Below are experts of layer 3 (counted from 0) of a mixture-of-experts language model. Rows are named router (the router's row for the expert), down (a neuron's output weights, with its number) and show model dimensions 128-191. Each number is 128 + 24 x the weight over its row's rms, rounded and kept within 0 to 255. Numbers have three digits each.
Before each expert's rows: "raises" lists some tokens whose logits its average output raises strongly, later layers aside. This comes from a sample of Wikipedia text that the model never trained on.

# expert 9
raises: ",", " (", ".", " and", " |", "\n"
router:093122142095156083133093150146082111101183105144138120143122124139154111086147166135117107124125152110121150122131142146138094096137122108123130127123136096065084141150151087136111146101107138
down0:145105125143170099154135153101124104135124116126114112202148094130110134143122151137137099152127147131155083114125109117112158136121115160152139152153122116098165139101167113115113110124110103
down1:128117090143114166094107141137131146160162115119146130114165118114151116114136102123145174138109115131135174105128126129103127101147092155146118136125121099172116158098123160127158123085143103
down2:113096159107178150115104171106137127088155132184138111121108113161148158125124098116105130131101131083160149128121153057073127114126140145138126111138111108171135126166137153098163103115125166
down3:137139192119131155156095137091151129129099144106131077158134152156107109135087157095113087155119083128166130118168145095123166110093088123107118150125124117122127135144159138149141097141154152
down4:158116143145191129166122128097131133126121127095116112102135155128174151140123158110153119105133143095149146141143094154080133119101134135118118115128142126193134074128104131100114034147120150
down5:110109124128115138095114132103107117134146123116132154146128080106134158170087146134158085093144062142103121123138125125100149141113106132130097137148124140101178101074126117118085096126155156
down6:149150118133115109139107141154162119140175104154157112144144092110152174115111082099107126120129145100123180146150196109124154111148140166098137107127109095130087055144096127120133147132132120
down7:098107130130104125110094126182110122177098116112108092146178104104162109141112139134121107160122113169130121150148134120137136108124089104086109098127118117122097157074139082103113074113144104
down8:121148134151117118162071132111141119158134151121104109121135114129156105129114118169130141180139131141119131150107068146125153173148109148089099093094109170092142116156067123117128124156152141
down9:153115145138134159090109126136084108125125140155158141149094120157126116134168104133137161107126147161138104105124131140136127112131102112082131133101115108124143187152158159151160158169132151
down10:189128155102136068155153154157119127151125182144134121130101114128173144159140107118127133121112153058095139125104139137111157189105114111176124101120108124154130151140093093143158117153187130
down11:120109130110157078147138105135123146151133143132095133113131159145137109097129126088083186163157148119128138144145100120169139170162151144057149129134166115115129130142114116152135130155119147

# expert 13
raises: ".", ",", "\n", " (", " and", ";"
router:091135176119144135125108136113121131105168115148152122144113113120135077072132146141108122095144179143111117103129173136112081086178131106131152134131174097127087125116122126092106160091127164
down0:159124134112114096176150176128126141146128118129104114177160135122119099115146162132109095132147129134151090127102172096160161122126133138146138168121123107121184163104154115109149087098104093
down1:106148109154111136104074177129148167114161125144149144115160136141137108139154142138114182149101183116155179126130111130130122096130107170125108124113080088146089143109095175119156107129110090
down2:108120116107157162119125154133127142106131147172151114120126125129156148121146128131078150150099151104180141117123163092124108120151126147139124097140140110150151112159180150126121090116108148
down3:126169154085145172148102104116120091144101152106122140170135127140106166129082122094092096136123101152132108169140109081101168128096129132116123127146096140144142119133171121122147121148144150
down4:117132163172152087155154151084157159123150139115124112141104158120132165168140148132159121096135146115142107149161163125104122110110132110143124159123130130176159097121152129127113082156164141
down5:131128125131129171115126141072118154103114121176147177171089119136122155174096142126129103101150112132074124081166113142085132108062091144110127096142094109093124146128161172084133105130135144
down6:101152148137134106129164090124145149127148121131120107104124110159131165068127115100096157110131139132163162121140149095139115122150147183117105151155123095146085082116112124116164121126136115
down7:125117121162143124114125122173119113159097117110130095141169115081139112141106147161085120160111105144134112152124126125151125112102090070109136092120122132114133169104101083120175094128133164
down8:126110138102164154137088163110117097151119130126099137097138123152141127112122125133146136150160129113109139163096099150090145172170114180104146077111111122129124149160100105122130127116163137
down9:137139147164138166103072126139112105089105143159150154115136121158110115143124107135133129099135149142135112120095128094138107083132124110112115100097098106116118121141159144108139146176105129
down10:178125140100125122170105132140118134134158171131149129150098105141155145152121147149117130133086149087126116136123096127141187188130140144119127128115119139171102175154090079125159118114161105
down11:108069119101165081136189121132130136120140152122129105087140152117127113104122086101076171157116139109124144166162088121106127147157123150102130132110160108116130139125112151145124160123136129

# expert 1
raises: " the", ",", ".", " (", "\n", " |"
router:095131152133152105166115157124116083094146118119148153158117121118192096104121154125116123087145162118121147098155147135122098103123095130144129113119152117107124104115160108131064145115140169
down0:150109120132167119124122189118105145154129139132103078204150130121149096121083122148117097101119121139182093106132147102165155163114118130162158164134142142137155116113132093102134098131104112
down1:143107096145132143107125114175115134176191110163149143094162165117164130106144122123129175124124152097159148128120116123128144084142114140124102162142086126172104105141107176115132099098149104
down2:119147152122146144120145175144079152098167131159126112131105125138144161123118098129114128146134132092175125105115188100116115099111151151131108069155123086150123092180145171126153131154118167
down3:116187169068123137153085135115135134158113118108132099154136145137093110156090135123113109140128101146160123101120129113105192115136115110120158121091158156165130142116125125146130124092086138
down4:162134174155167133174150130089150112147140132111112115134105175143154176131124162123155128113176151114132135155148095152117160106122155116116128104140102152185124137117151146140157099158169147
down5:153125120137100150156142139109076126117119127128131167118107098149113186176109163130117119110173113113102128114168088127089154132070110146129110095142097162142124128089170107097120109145129147
down6:093141135150101089126140110100085136141185144131124106121115111133126155094094094102115125122127170132142152129154145100095127112135146176138115130133134121148091059180111155120125148151143105
down7:104118117129149145134114139202110124170121166094124085172162095082172090122117157133118092175144089149160154142132107121131115101104094101126116108113115128102135143098109112103101101061134169
down8:108151152120149145128076170103126127145133142132095133117136138150122140131120104147154128113110174110118117163123103139119164170171111152095144102119109125083134121161086096136143126129184129
down9:121144133159137122109094111133108111120123112186166158103067139135111127123113101125124157080152131111145111102113126134127131088156092120107112123127152121119130148152116143111147127155107130
down10:168141160081162074148126153130104166152142147153152106134108134146157146146110132133134165144093124079131131139118142130135145151092119130098122117131113143144104158177105098146149137150153144
down11:136113148127126104126151132122105138095162131152115128079119144121154116111114082117124174169104127126093149130142091093114146171133124165117143181119145099087112154109140085133121136141113101

# expert 4
raises: " the", " a", " one"
router:125104159139115107169106130120121142090135132130111135139102171096097101109118132140113085089122133124128129119153143151101113101148106109122181151153186110110116151102170124112075135089123162
down0:143074135135179108140154196159105149079114119125135146171144162130138093096127151116147071139135157139129105123170152131130165144104152152156133154165097132122160122109139102123118129116104105
down1:135103092090119152067094128142153157137150085145132165135115114126183096126147132168136170094125149145161156108120125127131137099085107130153099152139088119149124136112109147126093118107134097
down2:135125131083138173122135182159124130109127091153145106101088104127146134116129119106079160124125130075181184117088144122122125150147109105127134106141092100145123101139144168099110162124082166
down3:120161164071154147147091115127112111150130160110126162173134126157094118127096118124108110116137083159152108162131142105117158099122139087153156154123149166148131133144152076124148128123125127
down4:133094171150150111172147150086161093154103122103111097140125192128134156100162165152140105115168126121135133159137158163114158117161132121115108119123114177179125123130147119135151096136151136
down5:112131120122123116128133167120117088124118114147095188111096107108147146157095127148135131111186136106111139103134117151113120119098109139076140094165089132103125154111137121116135126135109107
down6:112155155139107097127144102086139128160159130134099114137117076127147148081077099109124129117158155141123123123113165093163088130179162167124153123147120112156081063123100157094128147141159100
down7:137108133149146129135122128170090107150097100074111095126157104079175104126108121140113119148147095120163097165116111142138107100119096093082117110097147134139129136083108116111125120092137169
down8:112148165129140139185096140092116112131114137110144108086135105146145124127132121133149120122125181114122145141104076111114154153165129172112148056095098132147150130164122100139143121140157125
down9:111114118157130148134096114147135107107102123158143137170134134147121113136133111110118163076154153143146121128123127110153105088135123123113117133140122159125154144141152130114148156169098120
down10:174134131089106061170135102148135147134143162156156123158111140155173148142109151147128122102098126094130105128114112144127161129127137115071136125138108134159108138122114097128133129171165113
down11:145086116116153100146137099133152136117111163125104137078147144151136120079105076119135190136090143088150167114149082078124112153169114123079147151146137128142124131129139122094127141137125123

# expert 6
raises: "\n", "=", " |", "Scientific", "====", "-"
router:112136115183123116111093162108125093125132086133112172138126156178115121119127138142157133119132188106145123121132162161104133106180088136160127180131145104118116133077132117151128186126094129
down0:126110134146150137140095124107103138138103093078111118156128126114116086118126157119128075147144108135155082149117145118141172132146095194131145161133105126131167087077157135046136101121105139
down1:136131066119144147122117133124117155117167119131138149113149116139179130113132124137142196133090164132168181122116124104113126099151129185120135144139139137144099104098120149117128101077136105
down2:158125130114141154140125183156117146099155142186172128107116137156163139067146139125063165139099110068163201092094166099087112131142136103111127091178111115135130113169154141098124108137099225
down3:144134169083123161150059123089122106129116147107126116137110124155109140127097109140128141140120085161133132140132116107125190096129107109132141107137156150101160160143140117154140137141147071
down4:109144122168155105182172148095142111140154113134114104157135115127170185152137184107144132095164133097145167134156140119119132127111159116156090103122140151159147097129153097090152110145156119
down5:151120122095110137125126159132120135113135146139163168121128096093137160180076139156109068104182104130120124103168119159108139162104142150110118087133099117136140137056117127111110103137099162
down6:119183129153135083087145123132131103165159150139139108117109087134132135101108098105115118097138132128100135135140153136123115115140139181102106142145136095128071085153101142124114143152114079
down7:127120123133128136143108126199122100147088127091130101099162084094166071148138134107104065159138090150151119137132137136103120112092075126128105086125121115105114155089132111097135074108148184
down8:123168137132138150170088147084177133163140124101133137123125104115151138132116108163120133128162186125129124178098104145125144178173136193083113103082111138141156123144131125135120138133154131
down9:142141133118146144098070107158102113114111160167139143174113096154096080112121101137131183110135126152147080103117155128144124103145118111074140126124109128113162141141142149133168176116156107
down10:163129188088132062148172143133119128141150164108134117142095135146152161155116138139109117124109137084105111146109088134125166157126157133117137125115121152172091117176100102149146123151153160
down11:152097100109133112171123108127134147105159138119138146090170148163150094095137093095138211149129143129139134123170079113138128139172138158087136150104117132129143138128114123155140150174148142

# expert 15
raises: ",", " (", "\n", ".", " and", " |"
router:107130167115149088140105154130094130111153125141142139154116138133154125099137152129131139106131162132117146097157158140132111088128094115114159105156144123105092146138171110108098144082098174
down0:159086147136154105137129191141126102145134103111129080152156120134133135167141148123136086157124137153131089137131154130118165154103137148136144165132115117121167081127164112105091110138123097
down1:131128119117137150105092145159126131156164114149135127102162130150154102136164103132135158141100162140166195116132121116129088105135131138112114128131124115145091131120095185132155108069130130
down2:116151152141138165105147162129125139103145142161133096093077146171154144095166133152093121141122114069164151118118158109080131129125131159167141119172088103129118114137148144125131144112104155
down3:150164174110171175136087106112128119152112106092147136174165135142083119130108146152101147108110108161151126122140152086131150127087139115129163155133153147151104133155153097149121114145133129
down4:108135142131152117161149109097160133187136118098117093112141134091151146141162125111174144076177130103136140130111145144121153155119124129124096091111112127164133116113172110119157058149175143
down5:115123137123128125134108155104112134100110133144116165110136093099112161164075147170141100096139108182123120072151125135085172121105098140106137108139101149072123135093142147085092114141123160
down6:112143113155120089097149106117127096148171164148139122145109110145139183079114087115115110111131144130135197138148141083142134096155161190102135109125128104123087109130124118120148152138104104
down7:130122102153147131113116155189092113147083111112130094145121122125138105141103115138119103154116122129111110173143135107163114101109092114084098110129116113103127173126150092122145069088116171
down8:129158126126129121138094184099152146119126142098117138111138156103143120121108121140122094133119156119137139121108095143146141156173106195110141093112116148125143112193102106144165142136149141
down9:163154160149103136113123094120129130112131122169167135149123133127124122095128151087135157120131149136135100126095126106151123097155101129134123123098137124110145153128130146138151163153113122
down10:175131159072126098142165145133123142156156157136148118154120102152140145131111114126137117143103114080097112152096096131132166172143142128122104077137117151140116141137095094125153141172190155
down11:116087166127146114156099123143117140132141121126120142103163172122123113084138119146103182133143114127109128155147083111145126159149134157085138159092169139106111167122130108128106123153111132

# expert 10
raises: ".", ",", "s", "2", " and", "n"
router:103116137147124113131109131148141118073178134108112135139118081127124120093132119151119106104108126136137142138139105138118098089120120111139141134150157113147095120118145114137119182100117168
down0:150117141117178103153135149105113125157138099120116122211143140136132100124097137106124071122139124111146074133130134149109154124118129125143142137154118116101158110104156098106123077111108107
down1:146135074123139169092111127171156133121185109133124141089152119146149108137153117108115149111100162145136187121097127098090135058137111156150105136112138110164093110116128167105175143105135149
down2:148120154111162157113121185119094141081160161163127120141100145121158138101144094144083165144115126098156181126105176110083115109127138141149134107165123104144132089161134133104157141132098187
down3:132182137092167141139063107131108116097084125092104141141121171109120130125065132106123061112116111125155121167126096119128157125132124107147149138152134185135149130138151140146111129139115118
down4:151108121162148087160126165136138112116117119103175136104146144120141160136141161103164113097165144137147170135110111151118133138117131116142111127133120137151119102109159114118126079135141153
down5:093132137124087170127094156124112147108104123114150134130126136115106166148100135141139093125161141137092118092121131115117175123098088182098146098166093114093143145115122135109141071113131160
down6:141158140165126076085108133138135131111168135148167097157110130142159141086111101136091125104091194137119183127142189148109139118143120181124110100129172097132086095150085152132125142128149154
down7:083106145165125114121107166215103119184090130095102088145153103106153124147113144111108093142126123151156124154150138115125116112094083119105101098120120118131147152083126084106128076109124141
down8:134137130105150143136068122085131130157136143140108120106143137149164133153106119130140123152136164125110121162104086159123137146165128159111153056142115132112112130181089130125116107172114105
down9:145147136144122147110091125110113142125133108165164125133104120151120130157124095135118161106168173160133098109084121127170114091144127131110121161118117121118114156128172137160138140173151127
down10:162139179129159082160148131144096168142167193155125113151107132142147164129119146098121134154078121119065112137134136121121151150135152091104142121113137169135111150153080108150149125141165137
down11:141087143111141075115158140130140127100182138125160117099189124126158106080146112121083189149105164126150145130136088148127125131121157130107165170112131131123124151115095104143088147165120147

# expert 14
raises: "\n", " The", " |", " (", " \"", " the"
router:096124119147133126155115144116125126102143118124115153139131168134110149110131115145168160113140154142136110100168128158133104088142076123129173178166181094080118129128170110090118129087114142
down0:159111147116156125149126160114118158165100134110108126153141114121116087110117135117150078143107120176133101130133153118136189139142117155135154156141108127090143109129140087092126102149100136
down1:123124089106160171102087119117138147124170107138150146128152124130161105121125123166131182100119159124107184119144124126131105077113114175144101153101116117173104092123065136138118093110136151
down2:116099140113141137124106148118126130120135128164149121084142137155154129104151135147085131129108122094147172139106199125097161139134149123158152104122114121126113115161121169081101108124105170
down3:127175134085136161133115144096118133094117125069128118185148154139106138121099117128108104127128094157155119167121127081109182092114126117136137144125132143112133137146124114162142131121165119
down4:116109170128159111162200160116145133129130137118133111140110145119135153160154138096145122099146137111140172139144152152123105136113140143109135116115132171154110085133153133145133056144187147
down5:153122134117119161149120137117095154101126117144136164109095095089124146154087147161109058111180120114120118111165126170096137171092109141093139104160112123112105135081132122113144102146132130
down6:100159130148155095088158085118138119157216162126130092138112100105128174116113115116122100105154139108101164121163164123128131124123152154125116167154131091142095102150092114115123161116156097
down7:136110176160127118145113127181120102135113126117127099117156084062175099146107141129151098135140088130137098154124125132136120122110115131102119081119096128143125136093102094114120098118147159
down8:125131148127132132158097165104136100167119120088145114088114111135190117145112134140133122144139133126128122125157104130123143198133143164124107085079119104155157129167087111133142134119172116
down9:148152145156145137106078143131106122137075133145170129128119122133108108159112106121162107102153133145147111124102143142131107103165127161116146145153133081118158124121134130114161149155156121
down10:151100166076127063177150123154129141144145144131148124130099135145141144132101160125128125116101119075108134141110106127118139177118112129115129113132134155125109129160101105104127092190154146
down11:144099106127133134162126120147133116113169153133149133091149168116152136124112074126112182124145155107129134159158064135143112136144129128108139148120090129138129158104156098119106131127125128

# expert 3
raises: " and", ".", ",", " (", "\n", " in"
router:122121148131148148159104140106071140062201120151100121135095142113109138096122130140103108105114148147149135089161132151124098082140121122135108110122157093135066143114172092108083137132106167
down0:128132152144157133148112140116117130159122111130102134200169123147129123137102141099118099143110135170128094115119130101131206138115125157180168158171107145102151103121165113109120099130115107
down1:094115087125132164098119145154122141130216119131157125097172100135138123117175121140105170100136134155143170109132123097114140103153116170133126106088148128176096122101097181131157153112116125
down2:124114131139143160118114194158127156094149137159131093146097136151156143114152087120095149160146160068185160135098162113107104122121134135123114097169123107161101122182136143115132107157104163
down3:113159181109135169168094082115117105107107149116116088210128150124122119138105110120136108130116076170156126137136119086130181131116127114163129136107139158149164143127142116122118116114140141
down4:125091148161154108157151159081164081155084122122143148134153134132180159144157151118133155097152117089130124132141143132103160102112130127112125119128125140181150133118167147106139094138175140
down5:119119144122089152134102151113123138096104118163148162158117092120117176145090140152124071120161125135106122096142118168151137136108110149097111136158077148054162177093153105075131104134119175
down6:113139166153130107129170117117141133153151149187145124126120082147133135099102092090141109099130143113163191118145133089149120115134147196130134124148130073154126117141096096127113130128097097
down7:119117139143130107128087127189140121151077137110131072138152105101140129153106160143145083149127120130147132143108115116151125116097106100110125075124146117116144113080115094106156084104126138
down8:144138155134153134181087160093113119133146129116139109090130118139178104108147132126107093159131138086091098151122102111148130158158107132093132084070115145120131113188134115123141099154136105
down9:136141164142146170099091130123120113105108136150134148120078117134148140168141131129137124121178157122122070103115122127149085083141109118090130181107121105105140112120154134116150142177131150
down10:174116142119105077164123152162108138164131171164134111143122115147145136117109161141124104133084152076101122117110132119117155141110122132112115110118102125154122141136109083129157147165145131
down11:146088140142121125163145135122151151089176146140146116073154154142132098084141103109118204141122120114103155149141093140148120164171157098098161142126123139099134161090107105127103155177121118

# expert 8
raises: "\n", " ", " \"", " The", "-", " 1"
router:114114118140130146114098111096106081133131120100138165154137143161141114113130105121152151123095152095147129126150131177127118113122083124119147170105141088102120125118131076092098163115122152
down0:164100168101155093142150164177119154080132100143143135151150118099141126145095149073114056173124126142141112120144126093149156126117135170131138145154090134134131110114174102109151091138112113
down1:137097118165139162107110100156136157115192133120139152101163111117136129076137103105124187168115160139157184133130115087120139076157092186128135130114107107144105155120098156105137093102143147
down2:150114155149134172135146179166116126090173113168150129143120136148157141122119121131096122150095126070135173115087191095095113117130185162164113091152122114148120091129124154121142134113122176
down3:135163169099152142129090136106116106134094128096138175189123134163097123115109107117134122121137068144123119178094135089092180082151141098121158141121149173136129115112131122173117140170151122
down4:107119122176160130174147172089175126113176132121106090145123112117124156121098150143160124092179133098162120148123108144107159111128153130116100105137162170168146110130170131124156091181146127
down5:122110102124114136112128133112092136135143151134154146131131059094114159165058137170117076123164105126067103095130141136108111159129105174116110094140107116115124136083117150089107110149115141
down6:128139127150145084114146116134115125137176183180157118135106111119153164090094101117081144132131162101141176121169135116119116100168120194111114117135125094110073067137115124094122150132097106
down7:119120125115151132119104140177126114164087123095150106105138105091154119150088108123132127162152112180119124150152153109103095102125099108129094079116094127156123138082159091098158091084123141
down8:117151141123142143162095156090130122160126135117126143137132132114146101119123145157106117119144184133116120140113091153133124205165131181094102100085120144116148152154099135107145130142138116
down9:127150151120134159123073092126111133099100120185147150137122121171097118134143114135138172080156120140146103108135125157129110147179105131088121112150151127139147151093141173090171174152168133
down10:129151174075095074136177125137134141173145143128132116121128127154149141166106118109114128145124138067093109140094146125113171155100139142097113134115121144129111114161105090099155134157149121
down11:160097112112142119135127116146138104127200158137146147092176149124169141109131093109106182196127157127123126153158075109123128172155109129098122141149127113128171135153134087123136124125121131

# expert 11
raises: " the", " a", " \"", "."
router:103142166136158105137130175085097130094162104099092126149097149144116129074127143105133119133077121106133135123160138177134111102166097124118121170129142082114116140092145104129086147106123169
down0:148099123116163136130138170148115155140108137141134102193145099109140085124098140120126088141096115158159119099129153096133187120109124169139146148116102141095167135100162073075133070115122108
down1:156134082121110130078133094164132171125162117145126133129193102123145128129135078113119144121108177143158166118109122140122139112142106161126098159145113113181111110140098171128151126115142091
down2:136138130133122147123142158163128152106152121178123098128093124162149160134146116127083107098140146085178160108104198151103119133115138115138124077147112126150102125153141172101116128159092184
down3:132145160101155129125091119121146109167128154078148124158153145132103147155111147128108136120139125153118109145126167103113163104122135117119159149121141133169090152115143133139130120118133103
down4:145092135141109134181129159096159092149117099124147116105153163135110156180153191137152147093153151098098131122148137149096125121142150112129136113131144150163148111112162119118161060173157150
down5:109132112114129148115103139090113131093110133141133142110122087145095135160084139155147109147136115158098133084162110156086148147103104107076125109112107119114150149080156145109111086101142169
down6:131146133158151117113143081145116121151148136140167119148107109130111170082082079092119115109135126121116138108136162117155120119146137199151139160141147094135121067152075152116116129118093104
down7:129124141136179151126114146176118121151082117109124104152163108099188102152107126122127106135135092135133097146143122128161119122090093060111111117123148116099125148110125109093130108094104185
down8:142135138118139138156082158087156098159122152102132134086108117131153132151133143150111116176139165125105131126118105140122141174155118145098106070102127114115147127182120120122124128144180110
down9:136108108170122126116073143132117137121100118149142124143118133160129115128122128106099135099154136129137092118145123122150103098147128157119119133136122108089133167139128123115171158175120117
down10:162126157045146071135143147119115154131132137162161120155096141107169138135131154117120128157108150107098118139109104093127149153102151133108103091157133144186114143154106079138157107182164125
down11:142103101137130122190132126136119113137170130131130131089133098112162133118146112136119197161162170116114158162139103144126121165144128133123151175117145111085142152127106110145112129183139106

# expert 0
raises: "\n", " (", ",", " The", ".", " in"
router:120099173141120120115105129122099101100162126119115142157096117137150115093123143129135117101137150126139125122147132154123073103148097095133116136141146107107102160144152112120105165094137173
down0:177124134106148113146148135125142105112096120122100149162125154108116110138102166110140098137108138150129106110096131121103174106153114171087138173157120150134172153094125099073111100135113084
down1:125107109133104157070102139159121154120167121128147148121154113129168099118122131110107161124132149136148191108147100097112116108151084167121135158119111137163135120118075177157127097088152113
down2:143105167140133136128144184132097130064182112157120133161068152136149154141139136130093145123117123084151150102110140129089117131146151139120129086154107127133117096127144155135131143106118155
down3:114161175087141179136112122112096115110091119118155117162142139146116101144078126128137092116129095154152141134128134079110167132133130103140136147112150136116127149127164112109089095102148138
down4:147114128133154130154157142096117108136152101131151115124104102135159133132128142111156116111146138124152155123147120156103146122113147116126100091146141132216134102119142113140136043139133171
down5:115125136130135114119111135142124114100128142125119128139130103094151147141111133139126106105151122150112133046161121128102137152066125157121123100189121138106157153109146138084125071116127149
down6:124164122145135100133131132134128144144172175162139108161112087115125146112099113091078104108105141109140166140125165080128116086155126167105136139110134082113093070142086122156148162137106122
down7:129122113129138123151116146188123121145090084085181105134143124092164117152108143097119116160153115131123097130129167117135102111116107116116086109123100159146141171067138111109118082094128165
down8:102136155128160138129093154093152125147138144096130137124107141106170137144129153148152137154136146105117112134129103133136143163158121159085103102116112131095120121160116123126151114150136131
down9:119148158169122156095102102140134151106116162178135150157077124118126123132140103110138169079158131126119081136117119140166148100136116120123103124137156105146161185119160147061157158153146148
down10:161139189061103067145141154134097147125110121133139141154119114123142155132101154094140125159100157071128090126106130151112151143132164127107152130129125137145098118129085102123162147140191148
down11:141076132090143117135134111129132121119167169148132134094153171127138107073144095122122197154160148108135169176134083106157127155150134098109139161107125151099109139136115137140106136189118129

# expert 5
raises: "\n", " The", " In", ";", " \"", " |"
router:103121121151148126111113154115113107091147122133106151161119134155103134109108162147136122079114152139119117119143136132094109106160119105161113152148164107119129142117176126114116153137125141
down0:158087138129167140146124180115084111151071100118135140162131132108097096125099152119127083137132116129157072127122130129124160158140130155133139117122145132115150117097157125089115096137122103
down1:096146071124119136109093140117147169119158078128116167094165126115166124104157125159144163084105161146120162109169122161133119098108119149153107151138114129147113131120089136122131129141143125
down2:117130132106157164124103166114124146101136126162132108096093142157160142123161128157071170139131134090181156142138162117094127151123152115129137101133127112143134112153146128103130104126090173
down3:149174155111112171121107155090134116144125133116124131203126106138106128127089095133129107117156096166178109167117111129163168142114143163137152120124135176145122159137150119121150103150152150
down4:107106176151167110142151160090117125137147120157121089160117117139172171119110158099159148072140154087129156145144139172117130124138133111132121118147165174146150086115168128119153055169150126
down5:117113167140128154143117154127104146127140121129146163103083077094108177134084138122127073120203107136103112114138116126090119161083134129099164098168122137117143129109142127101144138153104151
down6:100145137130125099111156102091143113128159129156161112139130094130127141122110117120091124118143160132104162137133165085139135134132141184112112148150154097146084087127062108153135191144134099
down7:138096093169145121122128128161115114151120117094137101142155123109183075127102163120129092159112088107152114161134127139128087121112109107104101087116099138121107144101080119114119092119113158
down8:112162135131136128126094157108130124140127122106122126097121091130150146144127108123151127143157167113082097147168089136112136147162123146102133092110117143108140124159069138150172121136178093
down9:159124135117140141106092108133101113125073154162150144130077106130102102169120078144138152122120147151155080086106122118130152110162115126098115129109130116133149140123157110129176147166149137
down10:169105173113134077163150161169126165138131187147142133137091165140134133151080115136140141150119112076106144124079107151119148160095131110117157140114131156151094151159110121109140103175141139
down11:137083108092129141152161116163143159103158165136121118118172119131165112079122107123097199157153143163133139165119076131131135123143146130115149140114125120112147163115131131151094164163143117

# expert 12
raises: "\n", " |", "-", "|", "===", " \""
router:125152160149172129150119154113122109068150107146073124162124131135145110112127151185132067105164164155150169099108161133138115082209102148124151108150149117137076109111163099123117181109085165
down0:157083150117143117148117138099113105139118118101095121175144111101109093110109142139138074109128161185154117147117150092140163157115099118137152118135101133113170119088131083109138067165108132
down1:152144102127122124090106166153141128153166110142144147138158140156135091126147096153153204137092147147153171128127127100108122117135084177158100118152081152132117099114115133127126107068126078
down2:140134175128146146152121206170108120074139132160173100126088142142153154096142142113096149162137139055189209125092158128070128123135151112107137092166107098127139079158170158110113120129098207
down3:137132143116142147129084108122087149133105132102152126186141134160100131128137122121101126110121105200161112130120141084115163133145120135122147132095135145163125137140164115147152132143127128
down4:138133116149139117169137165086191139156150116095143109113127139125136158131170143131163120110137127105138162127142135152095140106138160119151133121112128174160145107106157077102127076123120166
down5:123103136129122148095111200118093120108140101148147163155099100152138162154088143139143076113135102135108135072131111160105134143077111152114124120130114124097125151082112122143128100137134151
down6:134164132162140087108121115132098148088167137117141129149081085164138115102109141116117137113137169127126169147147145076131149148133112172140103118134129084142087077147110088105124141105124113
down7:105135149114129106130107124193120136129102121123094107151176121123155106162112146109111118156130125161135136176128127137146116148119071103111103115097147135104143129094118105086156064113116176
down8:138119126137146147151088131088115127150136140106108157112128112124174125153110123135149131135152176121090108130126108142099150154163131184075124079091130150137155115154132131137145119137176087
down9:126142128104143149106084128156130113117098110180157133124112137130116158119109111117126150101143126139141081123118118114159090082125124135135144130107169133106157135162141157129168180157118142
down10:169123143116107064141139134128102151148137179162118086113090118177181125143103116168122107113109126087109099152106105120104153145110128107102149131085103130166121136150090074180144145152157146
down11:136091091119163125140122135121147141114153103152147141071149133156147128123123100112108213139114141114128113149116100116101087134142119104089128178109163114108142140121107124107126143163158137

# expert 7
raises: ",", ".", " (", "\n", " and", " |"
router:115148152150155114153120155156114108113155122132120147142108139168145121089141133169134147089126149136112189117120118116094110094158114155114121124112131110086091118112148087116109181120145177
down0:136110152104157089179116162115120115119138082134123109191173117126124124147092144148128118124109117165137113094139139131125158143084116157125122155128107122117165104102143123105125058164136106
down1:108097110161130153130093145156128110134179127140147144094141120107165067096182113136089173125127146172162194130133107111118141097156126153153141117147089135175089117126101153127157121110129136
down2:125105149115145151104135195153113140061168153170141103142089134137141142128126118122092131138107120055149147127071160079101099109133150126130132093147115121138137090142127152123138135122113186
down3:100162170077143157143098086106129103143093145104118084182108121129083120150134138134087135090167112169124135115135173085138162112134144106135137111132118139125127137132153102145103119138154106
down4:136101152142159111149131105105177096121115137123111102144118139116134169132121146124177126079130144141135120127129118170130128109122125115132103114112138135174157112142153111116111061140142153
down5:147140133116110146148084173104121122110123132133100150134121112124086166160084137163128097125144087098082107088146118118099137135098156141088131092131108113094146155094151136099107114113139180
down6:104137125136140127133139101139094112110157125143154103140115096138163175103133122138125166119137157130142202140146174099103139110150153189093149104127137115131090078159107112124122129136107122
down7:120114129151131113143094114188112096172118132116097079132165096120115069167121127120127092145121112152133123123101135126137107137101082093100128099106149122095132143109131110096122071108128179
down8:133138142151133127144094141112149115134150126118141129098097127113122113108127139146122145155155145096097136127130093119115129191132123136082116067107141113104135141183095085110149131155128114
down9:110145152136109160125114102136115111138126085182148147163098136162146125120103113126124142112175144147094098126141122130150134132139108128113109128116114105134197167143158160124135148153123158
down10:173122178065136084150123156141131108147133183137091120154099143154147128160152145094149125141133112079110114130094135125125140175139117102137125123121128140125118149146131071107116116171189167
down11:085130135125121082157163111147135144138168134141134117086155121122126142082144096126104188140153157126144159153158088132116142174155131106112127150119130120117141124117095109114102154170143148